Below are experts of layer 7 (counted from 0) of a mixture-of-experts language model. Rows are named router (the router's row for the expert), up (a neuron's input weights, with its number) and show model dimensions 0-191. Each number is 128 + 24 x the weight over its row's rms, rounded and kept within 0 to 255. Numbers have three digits each.
After each expert's rows: a language model's description of what the expert responds to. This comes from a sample of Wikipedia text that the model never trained on.

# expert 12
router:144129092131165120137139151131160136090140123106107114121093129150076119118133141116144121133098161137080133124148108152160163129110153173117117112132174117141132176134089116114162111128136161120160149140148157118177123154122140133126173099092108154138116139153124125119135089152165127113105133110148102136133144132167170118108136176151130082112152131123092129092109067109105103148101126157140115123147121132090102144071143156067081127097138113123100124106105081100123101120137114147168168138117140093151128135149176129132083144151114147154147099105113148132123095155156137141
up0:163106135119116142146111125119098108127108086148073130141124071135148150115088119149145108134148152137094123152157136141160178143140131151110167133124112119123127163183154118096172118167114128092154106124144127129152131120097134156105155127135129126175125122137100112150123139175093118143122091131131136125157120111091165135132086111130116151107123150140066135158100097143109141111140143134165121126149135077100119133126086131098137120150105117145111098155087145117170109144143094122119128108141087112166130131152202118070104166152130119101142129119122141134087134156076155156
What it handles: Germanic surname pieces. Fragments of Germanic and English surnames in credits and cast lists, such as Leight, Grumbach, -berg, -feld, Brown, Wood.

# expert 10
router:090119177123116119137198127166118098120157120160113152142146134116108136119113150116171147163119127163140135127135095100157115139096124119124124115132198149129116151161112157135125146101110120111155091083084087175113126166095111105106192114156125150120138099141141109169196138090135093115099152109145105135142104119124061157152115148119178086139093140135162095164128124122099111067118135133154101100106142114100119130162126126151112132126124116151148137133129146133120119147141143122121111109122145150136094112120131097118129156152103102162097130121117112133119140104122106152
up0:144118169102121140120103115118119139119118107154123158075146123127111122137145144159137121113120105127171104104093167149133203155112102140134126142163128171144137086107083147106136160128140187150189136138119130110112102139120114117155121135109140122146117131144120105107139148134109121136159135138119146074133142086157126116037159166129124130132125107139153134109144138110142147103118132145102152174144116119130160099140168085124070103138115121092124141107084121126133140146068111125097133155100169094084155085127143103164101161125142132148109111130117112105125119130138151111
What it handles: Taxonomy lines, name pieces. Line breaks in taxoboxes and tables, plus capital pieces of Latin or foreign names, e.g. Family: Tephritidae then a break, C-istothorus, Saint-Colomban.

# expert 1
router:105110169123075114127141136196144117105160106118129117149171127141189133136108129159191113172105124123120174133111103121108086148083113117097140118170147146181140126147098138135118152137169169143130117094134072118108141154081131113105204152121118095121125128117124112136136144108143141101100161149123096084129123106153111124132086126088164133133101160136104126099164134143154087104156145147132101145109174134079095111113150128144130123145082123128142145112123110145141129125123116135116169129137106143154113101143096131134104150129122123148119107120151120115138122095138097140
up0:132156151121136129130151137120102149112121121120094130147131140138066149147119157139110106166076152062142141123139115125127102111131127105146128111114132081148099150109145144144137125126129140103136150167106077116081139137133139134109172134101131123113176143115166136129149132151148098090117111119130151062129130136098170115113098123125145103137142118117148134151111162144182125153133130156139193123150117148147102146104131135123154171136090116165098126153135072119085123139094082111102175126107138122149135129141086107133116153162124117083105104083132138163138166117105105183
What it handles: Capitalized word starts. Single capital letters or short pieces opening names and words, often after commas or "of", e.g. M in Matthew, W in Wide, T in Tung.

# expert 19
router:121125132140090144170166111114127144110141089131099135142128130124122138122144082124072155097137108090140127160164142104097105143171116071148114149154123119119132092124101111095127123152142118135089156132104103119123154109148108110153122133120124153089114102161107154121121106088163162136137157096084117113128123126110141163132141139190161126150163138142143160118123134118167148151148140151158136161109115158106140137162117127122099134120094129134129105103089158120119163173108129122102108157108173149074146156101126141092091082115115172146097116085110148165147082144158125150
up1:118137140114144135119111113121138153095109123126103153158121105157190173083132106159114141142155101136122177134125123104165105133125142088156157155143107148137144120138124157134124127135149108122121121146141153109121119092143092109147117133097152126125109078133139135074082112149132101116156122186136110137107140130102133105119126154103123146107138158087130140125158119137157171080117131077169132185119141086139124158106120130127094141162111145125128164141140081159138132109119145132147165110105145077159168068126104173124115090104118174135160106123125145130088092151115159127
What it handles: Nationality and scope words. Nationality adjectives and scope words, often in military or government text, e.g. U.S. officials, American, British, national, local, million.

# expert 24
router:209136124127157124140112137111169126061119153140107095144157135093124102126099175156099131120164102140179132139139132087127138106153120109133120119106101133122165162128120144167130125159146110109065128118129143119144108166132152150092104167125122123127135126115140128130142127117123144151106110086129139129103161098118155120104096092136116115117151149093089131114115135109111179115133118147081092128145118157151122146140104143121117143145116143080110186098120136091152145150126185141126121134141142138111130105126115112123151143147084106113163108080115130164075143133167171090
up0:094132077135105134123098141148105116106143152087145136144123119165126145104153116146099169076087127137103167056133120121112149107137137120158127118147173110072102124088134120116156113127175110095138162142128183136131141108114154090152130130143188119123176133115134120147156173124142141092170102157129109148109129144138127160141154139161106101137143122118113128133107083111157160093140111122132162098122107116126145123103141123136121105118097143132119135160123088109110131186089128113127088150148148136169106115161121163132108111161129154133141106125143081165121091121109160129
What it handles: Word-final suffixes and punctuation. Last pieces of words and closing marks, such as -ation, -ology, -ness, closing quotes, apostrophes, brackets, in foreign names too.

# expert 17
router:117083151086127147115113126138145157126138153088142132138156145140129149153113113123173115108107105132090135150200113112119141144128091169124140147088127113169095149110131152136135101141140164134099139129144128087166092108158126142103126148132124109134114166097131141119142160157139108120119106134152166139138077120140089113104135106114109112143091067123167139162113138140137122173117161082111140137123152130155132161099094093110135129114123132169171116100123161112104116119134133095159114104126111183127094083127161158089125172103137079149160177141110132160105141115131122130
up8:132114145129122098113128128131157134101125154088102120123139147130112187105135131125133126106086102155079126130138106171115118097096140136121140119162113104119090099131129166111147124136148141175133162122089108145149115112136154139141094150090178096151130121140151125128140129150163128144117101134202121155102122097114136095093065156076145137142116110131138118120147142143132091102140126152132136103123100118120120140110135085166153119137117186180133162108125137151127117114156188108113083135100103141139206150118137120111123112135125090097127161137135117119153157153174133155
What it handles: Infobox fields, was. Line breaks, field labels and values in infobox-style lists (ATC code, Language family, Height), plus the verbs was, were, is, It was.

# expert 4
router:138124088116104137086134142124098135141132080152125128127161108157140148138120101145168128094139184128102106153114113181121133108151144138149126154121147117134147124121089107130109134133112095139139168097124078105103124125105108123167127151152111107146162115133116129147148114144133077077143108109155110148181089170142159136136138071154129148167153128098112130108098132126175160116167133145137149135128097147140125108113119148125117083099175144154083159111145145107111163106116136130107083137144128100175148142140171117128103140094119126138141100152148140061096105150155135097
up15:117085144108174124132130146083133132093120122159154162171154159130129118076142115091161212115131110140094156112115114146096114144144144113129097148093138121156130135121132109086104113131139083159077132136131144106130095134136086109118130081128100089138128141107125143112153136151123113108105094137120126107127097097143143080120178139149120162105126141077114158111138144111141124145155144083113158110147149093117188131111080081154124106121115096119119133127137127118126124136094107117146105152142149152170151106126122099138107111104099151121112166152110105121114099176140148109
What it handles: Day numbers in dates. Small numbers, mostly days of the month after "on" or in table cells, e.g. on 13 March, 1 March – 14 August, 25 cent.

# expert 11
router:093127209197051140120159120134113171131094119153146127122120121151078123126131109170098166144113142091147152101144131121106132133111100135107169140131141113124111107156151102118112136123116089117111096113132146089114095139087112106132105115134111125088141140132133160161154107121183143164125116133119139138072139100096165142140101125097165146152118111151123132117114124156173147124136117165129170105107141145128145119117128136101128157083130087132146148096132135154138151128162108144087167149131142152116121093080116117127132122156166113125086121100099115106140122116123151112
up0:165126142141091134136100125127136125145097130118138135101131144155097124165122143152085167129126159126130165122113172161107120108164090140145138143152176106105149098175130137147119107114143120137179111130093105130130179146094179138132157150084156134112097132139143164152185134154139138160083092086123109105139153132110124148113094124078128130180131129122101096109138123112079091110132114167125129117125133110119156078110121139106128131094126122130076094100129116112108104132114125134136172113109147110138119130169136146120172169120114152133124130075137097108071110112104136130
What it handles: Event and work nouns. Nouns for contest stages, works and careers, such as final, round, cast, review, award, term, often in headings or table headers like Group C.

# expert 7
router:173115075146130112119118096126135099120119142095098144101110165173131128133133137095137103109119170143100102136151111155170151155120120155112115121153124097114100139147087129108133115159115165095203130145133122161151172156185176135131113071118110118085131106143123147143123113186107126123133158140123111116140163118133152130115104176143139087129081115152144151111136089126127125170124103149173130143079126092095123156102091112073149140111123101141137110132117085128117079108140125132150167141151129109109110158116161128123106152159118131113138124134149148118145113105131127125
up0:144141106132111112136109139147144117156158129103152143120126148123122111105173135115139150217129109134135069093137157112132155126124109156098117104138104141119079100107083133147158107132097140139132112118117088173092136169125179113149136137068154127109127175119136156135137172140131119120096106127116127101126117105154137133148103109150161114144132112109126158126132109115140108082136062081154155133149132126133109126154171105142084137152134147123093155131111092135152110137137150095132117153127119098104109113122151133119129151121122080119168092202157135142115118094150146154
What it handles: Mid-word content pieces. Pieces of common nouns and verbs, often inside a word after a first fragment, e.g. sl-ot, ad h-oc, gr-unge, newsp-ap-ers, found, hit.

# expert 22
router:162106151101141146092123148149107072097099140166106102165077174145152120123101130127145105121098095128135145118141103166121150118146117128162155149137176100106155120145127126152147124114104147159115181156144132190123083093161126134133104151115150122129128144105154132102094156134100090137141080150145154153146156145129074140146138130067095135109132095132105088150141116152097129099098138095116103100135121126165109127139156083129149140097137117124127078143144131156117112102116142110143133107112111119145140144140136103162138122138111119106110144132198126115127108108104171166
up14:157155087117162142142121103155058147142132109144128089120143135071157136117123126131107128099119127116164106097107124113137143085157125135134084145149093123129143097149102119145102121152134142133114140077143129138131116106123115136156109153145130131105115138107129111087155144152110158128125134137120145146150097161127129123084170095128147137162124119077131114114143128093109138126134104143126134191142164126131122115130173131145118090143098147126119181110109128126142107125186100151122129099103146172068135156171089094094157144148176140159093153097130154095167102157117167138
What it handles: Separators before values. Spaced punctuation and list dashes before a value, in infobox lists and tables, e.g. "- Series:", "in 1982", "24 March 1697", "| ".

# expert 18
router:106132148123139175156114117132109129123140118109130136112103137140150118129172102112126120124134149134154152124112124149093133141154145124117107159180102152175132101057078092088108126089110145150155170164122123176133161129124122119161125114073100119154106151127121111151140160109153144124133144140129172090130089167140108157098090118139121104134106147141150165113126155119114116137211079154130157179123127127129116130104132106142135129159141127118130106110097140121142137129164155107125064156107127117142180102103101107128110110092120140158114105103165128171117132137121101130
up0:116123157124152170110125120116140127128131091204145105111117145159123101133159150187140137098140106128128137140138179137150123144121157127153143158124116107117117146134142085092086102090124106133136152130112149126118102154108093191121119081096170125114107128094080191118149102123125126123107162150137081141161139150112147135176130137151107129132126087106110106084101078121117155131130091106113132103135108111135147136134144127073122103156162131127171126124147112176148111112149118145093126121100108163146148151129101141143144113125139159092120128162137126126151097122146186125
What it handles: Determiners and numerals. Articles, possessives and quantity words starting noun phrases, such as the, a, his, their, one, the first, is a.

# expert 28
router:106151141107151108125115113071107131171097135116128168122141091157125180145093146125097166109126169074128096152173138105074131137109137136137141099138177125101135134112198144136137101122169150117149103126127180122091112108152125122128121136166127105124115119106122106132099151133108156130107134097153099106145149153145194146153166140076093123177133127109103117140108175144106169104087129132127118111123121142146120122159140163145110107109088115129120130128144140125105100116141101135115085135109114114156143164154160088105126154089138123115124145112105154140124147142137144091
up15:132127184118118173105150149121132129120142116149084081157183145106132127095164138108158109123111113150112159157123081127121085111127158138147118113108141137119142131120163105144110092098161143113145113135105171124108130114097134144123130123134140143137158123080159113159081167094138155138122158112119144134055101151135146147060143145115122132125143175151110149117112107127133093079151124176159148177178126128111115121140159104155109121108091116093113114133148102117142146112126123101130121133167142120129146143091124094153109088111120144124170116093125110166147105111124089130
What it handles: Year endings. Last three digits of four-digit years after a split-off 1 or 2, e.g. 1-963, 1-928, 2-015, and also paragraph breaks.

# expert 20
router:200111118174163114142144087110153099111124153152127161107137124096161141135106136110101107144157112152133102163087127117155110093124101158116121133138114108080133140114107176170116123145112124116105129161131160138175126133148126149126089119153171105103145136147148091136168079116080130148131121083109117126152150139126152142128117107168141135134094156087131112114174159140095099077145114100159103103097106101192101138140151103142126117158125158141139120109126110113113156147113143126165149134135124145111127108117079091107160126149123102121141167129124137116111134114166161103
up0:142123102139158134161155117120153124108134168149151144099136156128183118118091139093086132122113162112139149121120098099112127110117144104130136165123121142088097191095075137172143135146138163147095165146120157136155173130095128144114109085112148116145086156139128110164137136125167144156096105150098107120115098075145146146144148098102133123116084125105125144132101147163140106145118149119131130129078132107113128118138162096159102146127127128143144211146140151099145135098116147140136106105174103098133137118121121145152148117108155137152119195138109139132089133169117110135
What it handles: Mid-word fragments. Inner pieces of longer words split into subwords, such as it in inheritance, op in canopy, enc in agencies, in in combinatorial.

# expert 30
router:118152133141085121147177125145150152149165094141110117146135097094121114131135107139123145159112154084130103115108189107134138126146133145134113123138112162109121133091152122123118105126119116125091104124103092070140126103147158136079131121125140171160143141108114166177087130130134111097161119128123150142124130102146125154142142120123123119163074061135137147086074165138140138127114147162141197139123122159117152141145158145111089117099114129137129127124122072121117156118093115160103105147125090152130122162087131134118111141106170118125102090101116177167162124139129094141
up1:131092135080147118103137131162129142104162137090157098101155069112115147152156111137106142092139136129142193139127120154076133187136177123116093155120131134136174142116121150109105115159133123129142120151106137144181123140127160086119130127078133140162132123139104149088079152098115105076097141120089131157133090108116086134107138140125191109164084106138099083105120130115134116099138110164154141138123095156137133138085130145133133118117139157153140170150104131129154098112136120120136118147152104154121138088120120094112121136120113141147125132112125102133162175132086134133
What it handles: Temporal and status words. Words of change over time, such as later, previously, became, known, has been, and (now in birthplace infoboxes.

# expert 26
router:155149126124123157141104142125154099121139110161121166109086107110091088150128128154093113108131106165117117130128105176155140118137131098112169108117150156107121119132146124120113116121162118104102147111148137119148100099133146115119142149160103118173161152138126123120114151162086120130149172124125138106116125151126170140123138175074105132148128079126135128174150068118107140135095153112086144110120094105103094107166117173163154110187108166125146141145155119134130125096134115095104133095154100083146086175148150116157139127113144141086082126154155086115129146157110136139
up6:089141166125086133133217162117135134158129105132168095145155121108123120099167139139094128142100136134110146109081131157147127143123095115119116145133131102069143161119096151135113163124141118113092098090137114126151168115129129133100128073095110097109137155145101126128131142115157090125072152137117121136124091143140087113140146159151104148123126110138084115119135119107148153131166103142168122124110153161116149147162156142142125097154161109097093128172106108191126129123089157132169103107119119115112136149152112148142103110102110133163094122154118138137143181127104115123
What it handles: Sentence-ending periods. Full stops ending sentences, often attached to the last word (land., io., um.), plus paragraph breaks after them and decimal points.

# expert 8
router:120147199148086115103157095140101164146132094138122133102153158141144150132157123146121141079130116151152084073121108114116153075122109100155173141119114149150119143111115068084120128103138134126140093127097153105107108154146138117116120128156100123125177148124145120131116109134126106172152146141113126121156143135121094153105092109111118165105125103168144135136118115147112113100113156153140131167044175135087097138120122148136131161138154102165128135154175144128140118117121143130153111136138121164108103149080111126124083101182164143111117133113131138125117114144102140153
up0:110096121162127149118149102135102123151112115105131152066136125095109123171155136153102109135093147160160095131091117110124127089132144115114100184177130142110139132136129064167121087114118138143162173152102144149129118084148160174162148100144096112136175143133131161076165160062071169155141102126139118144136158109143116098119125138119131140118119134108169086117126130131147106139110130127117099107120133130164136108097184150125141142170148115139129109128137084088141128111123088149135120142138091132101129129146121126140136126161121126140113106130127071106114123123103131118
What it handles: Adjectives, years, CJK bytes. Adjectives such as high, real, different, similar, more; the 1 beginning years like 1942; the piece ide in idea; Chinese/Japanese character bytes.